Weights of a small mixture-of-experts language model, trained from scratch on English Wikipedia.
Size: 12 layers, width 224, vocabulary 27714, 45.7M parameters.
Experts: 64 experts in each of 11 layers, 4 picks a token, a softmax router.
Training: a variant of SOAP for the experts, 384M tokens, 4117 steps.
Below are experts of layer 2 (counted from 0) of a mixture-of-experts language model. Rows are named gate (a neuron's input weights, with its number), up (a neuron's input weights, with its number), down (a neuron's output weights, with its number) and show model dimensions 64-95. Each number is 200 + 30 x the weight over its row's rms, rounded and kept within 0 to 999.
Before each expert's rows: a language model's description of what the expert responds to. This comes from a sample of Wikipedia text that the model never trained on.

# expert 21
What it handles: Byte pieces, place words
gate0,222,191,205,206,203,139,229,263,217,184,210,204,184,174,203,185,201,229,218,194,190,238,253,145,201,183,158,213,171,213,212,203
up0,192,130,241,228,188,207,99,198,234,201,230,242,199,222,237,195,200,144,181,207,228,130,207,231,201,212,219,192,187,256,256,224
down0,198,185,245,171,195,179,122,227,214,208,214,194,199,305,252,158,181,194,203,177,199,212,205,202,171,229,289,135,179,197,220,227
gate1,173,138,144,210,217,193,182,197,210,202,175,230,201,210,188,179,207,203,177,292,207,122,185,232,197,216,238,149,244,224,156,208
up1,175,168,120,186,224,210,228,174,185,148,192,196,174,198,196,185,221,183,157,187,196,199,112,203,205,209,203,202,183,201,206,217
down1,190,207,202,180,253,211,192,165,217,194,189,170,217,165,195,251,236,216,172,194,181,267,157,193,195,189,211,208,214,221,244,213

# expert 12
What it handles: List dashes and line punctuation
gate0,141,204,159,202,177,229,228,169,234,203,237,205,186,144,168,201,134,221,159,203,216,143,244,206,206,199,136,181,238,194,217,247
up0,211,251,232,221,200,188,205,198,205,244,177,167,239,241,279,191,229,194,203,200,178,269,174,188,196,202,297,216,158,193,201,155
down0,200,156,222,241,184,243,271,208,194,154,199,198,147,204,228,222,153,133,165,189,200,204,195,193,219,205,242,216,209,225,156,173
gate1,170,198,215,192,199,239,196,218,196,198,175,204,227,221,221,206,226,193,222,240,214,212,195,208,187,229,226,208,223,206,178,195
up1,167,235,241,221,196,173,190,183,242,200,195,228,247,185,175,206,224,218,179,187,199,213,206,212,208,293,253,215,258,196,182,202
down1,222,183,197,223,196,215,216,224,171,204,191,243,234,223,206,194,176,173,305,197,204,211,199,195,201,180,209,214,201,211,134,157

# expert 7
What it handles: Personal first names
gate0,173,228,184,158,163,206,195,210,204,184,205,216,207,188,197,187,198,187,161,201,229,206,180,183,233,189,134,185,220,274,199,217
up0,179,202,183,185,147,254,193,220,193,166,181,188,177,186,195,148,181,178,200,207,208,194,183,202,218,185,169,197,151,234,212,214
down0,202,196,231,247,215,139,170,186,202,218,198,167,221,211,203,211,194,205,219,196,188,203,222,192,151,235,213,151,203,183,197,197
gate1,163,205,185,204,188,221,174,198,213,203,238,239,161,177,248,192,171,175,211,192,208,192,166,195,196,203,214,202,269,211,126,202
up1,198,217,289,214,215,142,227,170,211,230,197,158,191,202,196,197,220,208,212,162,197,161,214,193,243,195,192,281,175,203,227,200
down1,198,195,225,185,201,204,247,195,197,200,164,164,200,177,187,208,232,210,194,224,200,206,210,170,210,159,139,198,221,198,271,177

# expert 5
What it handles: Word-joining punctuation
gate0,266,215,244,245,196,167,162,242,194,185,196,148,203,184,248,127,211,250,189,194,226,192,151,215,266,231,150,193,220,204,207,173
up0,232,194,237,240,253,193,153,203,206,249,193,149,218,187,220,182,225,227,188,192,211,232,146,208,225,199,205,260,249,247,197,194
down0,189,222,203,163,188,174,194,241,243,193,142,195,209,246,140,186,208,196,206,225,217,160,201,221,148,202,241,225,200,170,229,229
gate1,192,223,227,208,237,194,240,155,198,213,183,238,186,258,155,271,227,203,181,121,219,207,196,206,278,174,188,194,212,131,229,150
up1,154,198,185,206,105,222,208,200,195,248,237,207,218,214,184,189,228,157,187,206,237,203,235,185,203,231,193,187,179,217,183,199
down1,208,214,151,189,161,205,197,210,245,191,196,199,180,231,181,163,205,198,218,220,199,236,248,171,267,196,238,199,256,152,244,199

# expert 42
What it handles: Name-initial pieces
gate0,209,169,175,181,183,237,206,202,208,200,172,176,232,206,213,215,213,215,203,164,245,215,253,165,77,127,199,210,275,168,199,187
up0,198,224,212,214,219,191,196,199,189,201,202,217,188,217,183,164,167,173,207,218,189,190,149,233,288,287,203,170,169,219,194,217
down0,225,251,217,217,215,218,202,224,172,198,220,201,207,204,191,169,214,207,192,202,192,224,154,234,247,237,153,126,202,200,168,202
gate1,217,246,211,212,208,215,285,135,215,194,216,206,203,172,201,185,199,196,159,205,201,134,165,201,167,195,178,217,203,218,230,200
up1,194,202,192,201,207,219,97,280,173,192,192,216,202,252,189,212,230,211,252,177,206,248,262,192,293,202,254,158,177,202,205,203
down1,206,174,202,181,215,174,165,264,199,194,191,216,172,236,202,236,263,192,236,196,207,263,271,172,265,218,192,227,212,173,134,201

# expert 18
What it handles: Title and quotation words
gate0,203,207,202,191,205,228,176,269,187,164,234,262,203,205,184,237,159,234,159,161,223,209,195,192,238,143,199,215,179,197,201,223
up0,201,198,129,192,213,189,227,141,164,204,176,111,183,210,229,173,237,174,263,207,201,205,248,205,123,237,206,179,204,243,160,228
down0,204,192,197,220,202,116,189,181,203,259,170,185,202,202,206,185,243,207,296,207,171,200,200,199,197,231,178,169,173,191,205,201
gate1,197,212,204,148,223,182,193,227,181,165,185,289,206,195,168,204,204,221,199,207,197,213,203,179,258,201,188,158,192,216,199,207
up1,153,220,201,181,189,229,221,221,193,187,194,227,207,207,200,194,204,203,230,218,182,193,207,182,285,227,159,195,121,245,196,201
down1,156,180,185,216,243,235,202,206,222,152,194,175,232,253,260,177,201,202,207,206,217,201,232,176,230,230,184,240,138,244,192,197

# expert 53
What it handles: Numbers in tables
gate0,262,200,191,206,242,176,216,197,169,154,178,171,203,212,184,231,221,252,216,177,198,206,208,171,176,207,207,192,215,211,260,177
up0,261,186,245,256,202,225,224,192,207,202,183,237,160,176,220,197,206,212,267,211,185,220,258,218,184,200,268,100,203,134,230,188
down0,208,200,207,238,178,169,201,205,210,202,302,149,198,216,171,203,226,184,193,262,207,180,166,189,184,186,158,193,217,174,152,219
gate1,203,205,207,188,243,244,289,149,202,196,203,189,201,208,177,190,218,175,158,178,202,152,236,276,184,163,208,250,216,204,181,225
up1,199,212,235,180,197,274,280,151,188,190,221,200,168,236,200,200,226,186,192,172,191,158,241,239,175,178,200,268,202,201,191,226
down1,188,272,167,219,166,194,220,185,194,198,193,197,210,197,180,221,212,111,209,235,161,193,227,253,217,211,178,159,194,200,184,199

# expert 32
What it handles: List and table markup
gate0,236,202,206,215,226,202,267,191,196,202,193,272,150,185,191,213,246,152,198,228,161,199,180,204,195,147,203,180,204,194,193,130
up0,243,208,193,195,200,191,200,208,208,189,172,295,198,169,159,205,204,198,177,211,199,194,183,193,271,187,200,200,205,207,192,182
down0,186,199,147,204,226,203,211,228,204,176,223,198,229,191,182,204,205,210,240,219,217,202,172,238,203,195,256,222,210,200,189,200
gate1,191,204,215,174,254,161,195,176,208,196,193,211,154,203,199,200,155,191,190,205,201,182,197,190,196,194,195,208,214,222,214,204
up1,198,236,170,172,179,275,202,183,178,156,199,189,208,209,196,171,202,187,245,167,201,202,290,198,209,193,150,145,251,208,200,199
down1,135,202,238,203,178,124,198,207,209,163,191,129,208,172,213,159,202,235,186,229,237,186,264,182,200,199,252,199,200,194,242,244

# expert 17
What it handles: Mid-word and date tokens
gate0,105,206,166,189,219,245,154,140,221,176,200,268,225,245,176,207,200,188,203,158,180,201,169,255,228,196,202,162,198,223,188,225
up0,229,213,200,186,271,200,215,165,167,264,174,132,180,190,216,247,186,164,181,198,201,156,251,212,210,239,155,220,262,194,169,234
down0,221,245,198,264,175,191,208,218,202,177,141,226,225,238,184,166,189,212,210,265,200,216,208,211,185,224,207,238,203,197,181,206
gate1,204,202,200,192,195,179,226,171,239,193,217,232,159,199,230,245,192,201,256,180,190,224,196,245,215,197,218,154,213,251,197,187
up1,169,187,241,194,206,201,185,195,151,191,199,228,186,195,197,144,221,195,96,178,173,264,191,167,202,215,251,208,178,151,194,227
down1,225,208,184,200,171,186,180,157,153,208,187,193,235,209,182,180,202,191,231,194,202,222,174,229,192,171,200,240,224,236,179,201

# expert 39
What it handles: Closing quotes and brackets
gate0,194,188,186,187,192,207,187,169,203,200,128,239,166,193,163,210,261,196,210,220,160,220,200,196,226,200,207,195,194,224,200,200
up0,278,235,180,230,218,235,149,211,207,214,171,168,174,199,207,174,197,173,217,253,165,231,186,119,214,145,191,186,190,193,200,211
down0,214,211,204,144,199,237,195,214,241,151,182,205,215,184,182,234,216,220,215,190,199,222,190,194,203,140,212,221,180,205,217,207
gate1,219,152,177,202,200,175,190,161,199,196,196,198,177,182,228,201,235,259,196,170,156,194,177,218,239,196,205,158,202,161,209,184
up1,153,168,220,200,191,209,163,173,188,199,214,199,168,144,210,177,284,229,200,168,197,235,178,214,222,202,214,210,206,162,209,230
down1,161,199,179,224,193,174,212,162,242,224,174,180,230,217,262,164,193,200,194,273,175,153,192,200,223,220,144,212,159,189,173,170

# expert 52
What it handles: Prepositions after verbs
gate0,190,168,169,195,226,188,154,187,198,196,187,188,166,140,199,210,218,197,209,176,232,169,236,202,198,195,175,197,151,265,246,192
up0,245,173,225,196,238,209,212,232,258,170,200,186,178,205,155,141,197,155,187,154,193,201,210,241,243,185,191,225,190,200,155,248
down0,247,239,202,204,199,189,221,151,145,221,233,202,219,221,204,200,145,209,209,244,245,226,131,172,222,221,201,189,254,196,165,217
gate1,208,193,231,162,113,228,281,146,201,189,226,167,202,207,165,223,225,201,214,156,201,189,216,252,198,211,163,169,220,186,204,197
up1,200,193,229,174,143,254,245,132,200,204,215,188,216,228,166,241,231,193,207,134,193,179,217,258,222,213,201,146,215,184,195,199
down1,209,233,216,251,220,202,173,264,225,245,202,214,202,183,179,224,173,272,267,208,207,233,229,208,197,184,239,245,153,211,147,188

# expert 19
What it handles: Numbers in tables
gate0,197,235,185,198,234,135,245,211,207,170,232,192,149,239,187,226,204,222,178,174,210,205,174,213,206,226,161,193,94,198,207,204
up0,176,209,195,202,236,143,242,199,214,200,261,182,183,249,150,210,228,220,194,169,216,207,202,204,217,255,199,199,82,210,202,212
down0,213,192,183,200,121,187,162,183,223,121,202,192,197,201,174,196,192,207,226,190,172,173,283,252,196,219,250,195,281,210,201,198
gate1,199,196,150,177,164,201,250,174,201,209,176,212,174,188,199,196,195,197,233,228,231,196,203,155,163,202,201,229,226,247,219,211
up1,203,176,247,207,246,202,147,226,193,175,207,209,223,207,214,205,225,213,196,156,203,202,199,242,241,201,191,195,165,166,185,181
down1,187,188,195,198,215,165,212,175,212,202,193,196,204,202,210,196,197,202,204,199,221,152,199,187,192,206,177,308,202,213,200,194